config.toml
n_layer = 14
d_model = 96
n_experts = 32
experts_per_token = 1
d_expert = 64
d_shared_expert = 128
activation = "swiglu"
moe_layers = [2, 3, 4, 5, 6, 7, 8, 9, 10, 11, 12, 13]
router_score = "sigmoid"
normalize_top_k = false
routed_scale = 1.0
balance_loss = 0.0113
balance_bias = false
router_bias = true
shared_expert_gate = true
scale_expert_input = true
init_std_router = 0.00942
lr_router = 0.000517
n_head = 2
n_kv_head = 1
head_dim = 64
vocab_size = 8192
norm = "rmsnorm"
norm_place = "pre"
norm_eps = 1e-05
positions = "rope"
rope_base = 10000.0
rope_fraction = 1.0
qk_norm = true
attn_scale = 0.125
tie_embeddings = false
parallel_block = false
init = "uniform"
init_std_qkv = 0.0483
init_std_o = 0.0
init_std_up = 0.0483
init_std_down = 0.0
optimizer = "soap_variant"
lr = 0.0122
beta1 = 0.95
beta2 = 0.99
weight_decay = 0.016
lr_head = 0.0144
warmup_steps = 62
schedule = "wsd"
decay_fraction = 0.617
decay_shape = "linear"
final_lr_fraction = 0.0
batch_tokens = 65536
seq_len = 512
doc_mask = true
train_tokens = 324000000
steps = 4944
dataset = "wikipedia_en"
Below are experts of layer 7 (counted from 0) of a mixture-of-experts language model. Rows are named router (the router's row for the expert), gate (a neuron's input weights, with its number), up (a neuron's input weights, with its number), down (a neuron's output weights, with its number) and show model dimensions 0-95. Each number is 128 + 32 x the weight over its row's rms, rounded and kept within 0 to 255.
Before each expert's rows: "comes after" lists some tokens at least twice as common just before its tokens as in all text. This comes from a sample of Wikipedia text that the model never trained on. Tokens count by the router's weight.

# expert 17
comes after: " |", "|", ",", ":", " in", ";"
router [ 78  88 151 133 113  98 140 124 154 147 109  81 107 157 115 185 105 118  98  64 123 203 133 146 134 108  81  94  91 105 126  44 118 145 165 105 138  81 132 193  89 104 147 123 159  96 137 145  50  67  93  56 136 130 146 112 121  98 133 103 163 105 161 149 137 131 110  94 134 135 127 129 215 135 109 156 166 176 147 127 172  99 117 124 111 101 128 156 109 129 139 142 186 129  99 127]
gate0 [111 172 141 169 146 133 141 138 117 142 125 123 102  83 131 180 145 123 103 163 175 174 179 133 119 141 205 143 196 131 146 124 117  93 135 104 178  99 112 121 166 137 191 102 149  86  98 118 177 146 130 128 196 139 108  92  76 130 108 136 150  74  63 165 127 106 158 123 152 130  97 100 133 134 131  75 111 136 116 128  81 159 200 130 119 100 120 148 120 141 107 153 121  90  47  59]
up0 [151 140  55 121  67 136 147 137 156  55 127 161 106 140 162 143  92 101 105 160  89 111 111  87 199 123 126 154 150 143 138 134  76 153  86 126 106  78 155 136 108 140 122 109 119  94  99 139 116 137 107 189 123 107 112  90 160  98 110 114  69 201 104  76 148 105  92 130 163 112 132 100  76 156 150 164 148 177 145 117 131 171 125 133  72 146 136 111 112  74 107 180 181 138 177  91]
down0 [155 111 193 171 140 111 100 152 127 116 135 166 104 108 116 151 133 129 221  97  80 159 123  99 147  70 141 106 110 149 126 120 152 153 176 131  98 157 142 106 122 148  60  96 148 145 119 114 167  76 174 121 102 101  70 138 140 180 142 141 130 129  91 180  98  90 103 189 101 176 145 118 193 135  79 122 124 118  87 139 102 108 140 181  90 142 131 156 187 132 100 104 153  70 165 134]
gate1 [128 155 161 103 100 107 177 155 156 149 160 149 140 119 137 139 177 138  62 113 172 116 195 120 130 139 132  76 106 141 170 137  99 165  65 141 137  84 151 154 106 206 118 182 105  97  42 146  90 130 114 129 131 112 138 114 111 106 123 147  76  65 176 126 186  67 155 107 153 134  74 148 133 153 118 108 151  98  77 119  94 160 129 126 159 152 121 180 171 151 145 136  92 125 108 146]
up1 [157 224 105  91  91 155 142 204 131 151  98  77 117 151 128 122 133 119 192 126 131  48  90 177 154  91 125 113 149 136 113  80 168 147 164 140 124 175 111 126  99 137  67 120 107 130 126 141 146 170  93 129 112 145 117 110 134  93 135  96  94 139 184  74 170 146  93 143 132  85 150 151 185 141 167 145 134  79  91 117 174 131 152 179  89 143 145  80 119 116 106  94  99 146 143 143]
down1 [131  56 147 119 162 152 164  56 139 108  79 123 148  79 132 128 137 136 111 124 123 194 180  73 140 155  73 135 169 105 109 133 151 122 132  62 124 123 105 142 160 119 168  68 113  98 143 126 115 132 133  66 112 190 169 124 159 151 133  96 166 158  92 152 114 180 149 120 105 108 158 121 104 132 156 162 136 141 146 162 165 118  69 120 168 123 101 192 132 145  84  84 121 142  57 162]
gate2 [ 82 173 147 155 129 179  62 166 142  87 168 139 100 107 123  80 109 196 130  98 137  97 112 115 135 173 144 128 168 112  94 104 177 108 156 143 185  88 186 138 157 228 123 140 130 103 140 125  97  61 131 128 124 119 108 157 161 151 112 131 171 119 164 134 142 101 152 123 172 123 149 116 146 106 168 224 172 123 114 121 125 104 137 163 132  70 120  94 122 134 120 153 164  89 115 114]
up2 [163 172 152  90 164 150  81 104 144 161 103 161 154 104 113 155 129  88 115 193 132 155 112 191  90 107  92 206 103  99 101 114  99 151 113 123 187  64 113 132 117  96 134  80 138 168 139 108 124 145 149 102 198  99 137 120 100  97 134 197 115 133 154 166 103 113  80 128 122 133 170 153 153 145  84 115 117 130  95 105 101 146 122 115 130 133 133 104 128 108 175 172  75 223 110 108]
down2 [104 131 153 130 122 139  82 121 127 148 172 102 113 120 178 105 104 185 139 113 181 128 103 120 125 156 175 161  66 110 191 167 120 106 102 180 171  97 132 176 119 199 144 140 136 128 119 141 139 106 172 102  55 128 102 132 132 184 128 104 191  83 103 151 181 143 162 142  62 158 114 171  98 147 147 185 125 120 139 144  72 149 134 147 124 121  98 111  66 132 141 166 143 157 104  72]
gate3 [109  69 132  88 180 120  78 143 145 113  93 131 158 114 107 155 168 102 135 123 136 156 115 124 135 179 169 102 106  92 137 158 159 106  75 184 156 114  95 100 153 109 124 152 198 153 128 150 145 115 151  73 132 194 114 154 152 119 179 111  87 129  93 115  95 176 119  71 195 129 165 109 147 151  82  57  65 177  86 148 146 123 130 105 111 161 104 138  93 111  96  98 178 125 143 126]
up3 [107 112 126 173 179 122  67 155 146 118 141 144 192 131  60 172  60  98 111  62 188 159 143 101 128 101  86  99  74  93 134  90 148 140 102  90 140 128 147  99 105 111 122 159 121  73 192 180 145 143 146 117 118 139 162 115  94 119 135 111 117 113 170 104 190 145 109 112 155  95 184 126 161 130 136  87 142 149 195 131 155  83  87  93  91 105  86 144 119 139 120 121 166 103 122 136]
down3 [ 87  98 192  98 147  97 113 113 161 106 134 102  94 155  92 135  75  85 135 110 144 113 102  81 146 120 150 107 132 133 148  40 119 121  95 128 124 137 136 133  78 155 109 146 132  95 121 100 122  83  60 152 142  93 186  97  61 144 108 163 154  96 113 132 182 126 124 165 135 105 176 111 119 214 123 147 156 132 179 131 173 106 143 122 137  83  81  75 100  64 155 136 139 133 172 156]
gate4 [145 106 191 139 112 110 132  85  96 111 171 106 116 152 176 175 179 154 131  81  94 114 142 134  51 123 106 100 138 160 127 135 105  90 146 121 103 118  56 151 125 117 109 181  71  99 173 162  96 125 131 128 100 154 163  94 143 119 104  94 153  84 144 185 109 141 140 172  88 121 117 120 139  33 168 159 117  94 155 113 137  96 103 144 146  83 100 157  90 172 188 108 134 136 157  87]
up4 [100 143 102 154 122 110 104 108 180 126  77 122 144 189 158 139  92 189  97 195 137 149  97  78 202 170 152 112 125 113 114 149 156 137 140 118 113 133 187 106 126 117 136  92 122 129  68  71 146  89 109 107 103  74 106 197 106 162 161 180 126 185  88 134 127 108 136 144 143 138 135 103 145 204 157 120 151 193 112 120 142 132 114 113 167 185  90 136 136  92 101 171 144 126 114 113]
down4 [165 137 114 128 125 146 114  76 158 161 122 134 126 158 156 168  54 113 106 127  90 162 130 124 176  94 146 154 104 129 134 147 110  76 140 134 195 142 167  81  98 138 105 114 162  83  98 118  89 116 132 157 134 114 169 101 122 155 124 123  97 161 165  75 131 140  70 125 154 147  87  37 168 151 139  62 130  98 150  75 118 117 140  93 130 134 118  89 119  90  80 109 116 115  90 226]
gate5 [103 192 112 110 160 117 122 148 200 128  77  90 151 115 147  65 201 137 103 129  87  94 111 116 141 141 144 116 152 113  93  98 122 184 168  83 104 134  84 143 152 100 153 108 157 235 127 142 135 108 117 111 154 102 125 187 121 131  85 134 129 162  84 107 131  89 160  59 146 114  86 136 173 122 152 137  67  82 160 160 142  98 122 125 116 165 140 136 104 143 117 128 152 181 143  99]
up5 [139 208  97 118 183  65  83 168 142  89 142 107 109 117  79 100 150 153  84 137 143  57 147 147  92 142 141  79 122 118 105 101 144 158 181 130 122 133 119 173 126  97 191 113 130 142  85 112 150  87  83 129 112  64 197 143 159 130  73 109 116 108 143 181 106 142 143  95 157 109 123 152 159 140 136 131 123  79 137 179 153 150 125 150 139 186 140 187 129 166 145 148 148 162  83 132]
down5 [182 101 123 109 161 205 135  74 141 138 108 145 114 136 110  38 150  82 136 137 124 192  79 168 170 134 166  46 130 118  72 158 117 114 102 154 109 147 135 112 116 107 149 125 173 150 181 120 120 137 102 149 153  89  80 123 108  78 104 120 123 119 162 107 151 128 127 141 132 123  92  86 116 157 142 144 178 153 116 135  90  99 117 127 106  42  94 103 136 140 202 127 109 105 137 178]
gate6 [191 110 133 161 133  85 134 117 127 136 144  68 194 119  93  89  74 130 171 123 118 104 136 133 129 120  87 149 147 136 133 164 109 143 161  97  68 120 117 135 135  80 136 159 119  90 187 180 180  75 147 120 155  92 107 156 143  57  96  74 136 111  99 109 134 145 207 144  93 153 143 118  98 123 134  87 125 143 156 104 108 125 115 127 136 163  99 148 134 174 195 158 188 178 137 182]
up6 [ 82 104 126  90  78  83  89 121 101  96 141 174  80 101 150 203 176 129  96 139 139  97 141 143 100  77 109 144 103 125 135 134  83 159 119 107 203 131  72 147 112 205 154 100 143 155 131 121  91 179 123  76 131 101 119 108 149 108 126 143 146 103 155 169  76 132 112 148  91 160  76 141 117 104  75 136 102 124 104  82 204 161 143 134  94 112 118 108 150 177 121 144 130 122 136  68]
down6 [126 101 136 137 114 193 156 115 128 147 106  78 184 121 111  59 116 128 164 163 153 159 126  55 106 176 105 157 136 117 132  73 126 110 163 139  92  81 125 158 175  55 110 123  91 128  48 136 165  85 124 129 145 124 219 185 100  85 132 101 156 177 120 102 168 116  81 128 114 108 119 117 178 113 165 101 159 144 162 158 153 121 100 139 141  93 159 135 134  93 137 128 148 147 122 136]
gate7 [112 127 144 192  51 105  32  88 139 171 132 101 155 126 111 144 110 111 113 122 132 111 160 124 162 140 126 135 100 143  86 139 119 167 115  82 134 103 172 143 116 125  51  95 101  84 144  97  92  97  91 124 125  54 149 108 145 133 135 123 119 129 140 114 158  93 105 135  92 175  95 129 107 126 181  83 152 149  84 194 166  93 163 100 146 111 169  53 108 125 132 119 153 169 171 111]
up7 [136 118 158 183  53 135  36  61 113 153 122  90 144 121 111 183 101 115 108 119 152 132 178 146 170 146 111 134 104  95  84 151 103 161 113 112 131  87 161 121 112 101  86  89 115  96 112  90  91  91  86 128 106  76 128 103 134 123 107 110 122 155 146  87 159 100 124 159  86 173  77 116 130 150 170 144 129 136 101 163 147  90 134 101 165 118 217  63 136 128 127 124 130 164 178 123]
down7 [118 128 133 106 158 104 174 121 148 134 125 119  62 116 113 141 130  99 124  99 103 148 154 106 190 117  90 101 144  75  82 154 127  90  80 146  60  67 123 100 102  60 165 162 109 122 101 139 119 105  61 130 156 190  95  59  82 130  71 149 110 137 134 110  91 144 196 142 130 129 114 143 155 114 122 139 125 150 127 131 117 184 160 117 143 135  72 192  86 120 111 140 124  64  92 125]
gate8 [121 194 164 143 123 177 115 151 134 162 106 152  90 182  90 151  91 187 153  85 139  86  74 133 111  86 149 115 165 133 141 115 116 163 130 111 122 107 134 124 112 105  92 100 161 108 178  96 127 150 173 118 133 160 142 149 130 128 156 113  90 174 184 160 127 125 146 155 140 121  90  61 109 118 215  68 154 139  82  90  83 108 144 132 217 104  76  87 151 111 106 134 108 130 153 127]
up8 [125 141 120  52 119 100 105 204 135 147 143 102 139 133 152 149 125  71 132  79 169 129 143  86 104 132 171 129  98 142 177 164 138 143 152 119 221 113 116 122  99 106 147 144  92 131 133  91 124 117 102  98 135  86 138  60  90 135 201 124 106  46 120 111 176 103 118 110 142 122 105 190 143 113 140 100  39 164  99 142 170  77 131 126 151  93 111 105 123 138 152 120  99 120 113 113]
down8 [198  89 172 110 209 152  93 130 162  99 142 119 127 176 103 166 147 146 139  96 108 123  92 106 124  77 182 137 177 154 115 205 114 112 159 153 112 136 117 118 102 128 127  89 125  76  97 138 119 137 111  74 170 119 139  89 115 132  88  98 139 133 108 118 101 105 111 146 111 154 122 109 128  57 177 144 158 182 119 100 127  90 105 115 117 113  78  75 204 135  97 166 150 177 144 176]
gate9 [121 157 122 132  47  97 116  98 173 167 123 108 152 169 137 154 142  69  82 115 157  87 142  68 139  86 111  58 135 126 114  46 122 124  99 132 127 155  44 130  88 162 171  93  55  97 132  99 112 112  80  80 111 122 148  74  98 158 151 161 150 105 148 103  87 148 145 136  83  99 111 165 136  97 127 113  95 112 132 131 146 161  72 130 108 114  98 143 117 156 117 152 110 127 164 130]
up9 [ 85 160 145 140  80 155 148  79 149 150 133 113 165 158 127 130 119 158  73  84 159 116 151  84 209  67  69 103 137 115 161  67 169 100 124 152 100  95  87 105 115 150 151  64  57  92 121 107 147 111  94  96 135 109 104 145 131 126 101 145 107 106 145 134  50 123 184 123 115 163 142 129  80  92 109  67  80  86 140 142 151 124  81  93 119 109 144 111 116 127 114 136 112 146 164 161]
down9 [ 85  88  92  93 183 164 134 152 156  76 183 100 139 107 172 110 178 158 119 119  87 166 122  94  85  85 177 138 119 162 163 200 153 159 157 132 145 120 119 124 103 133  71 152 104 146 137 102 185 116 158  73  99 128  76 143 127 188 122 114  93 157 142  88 175 184  92 109 156 137 150 149 130  95  70 147 117 126 105 118 143  92 151 182  93 123 143  85  81 118  92 160 129 139 143 138]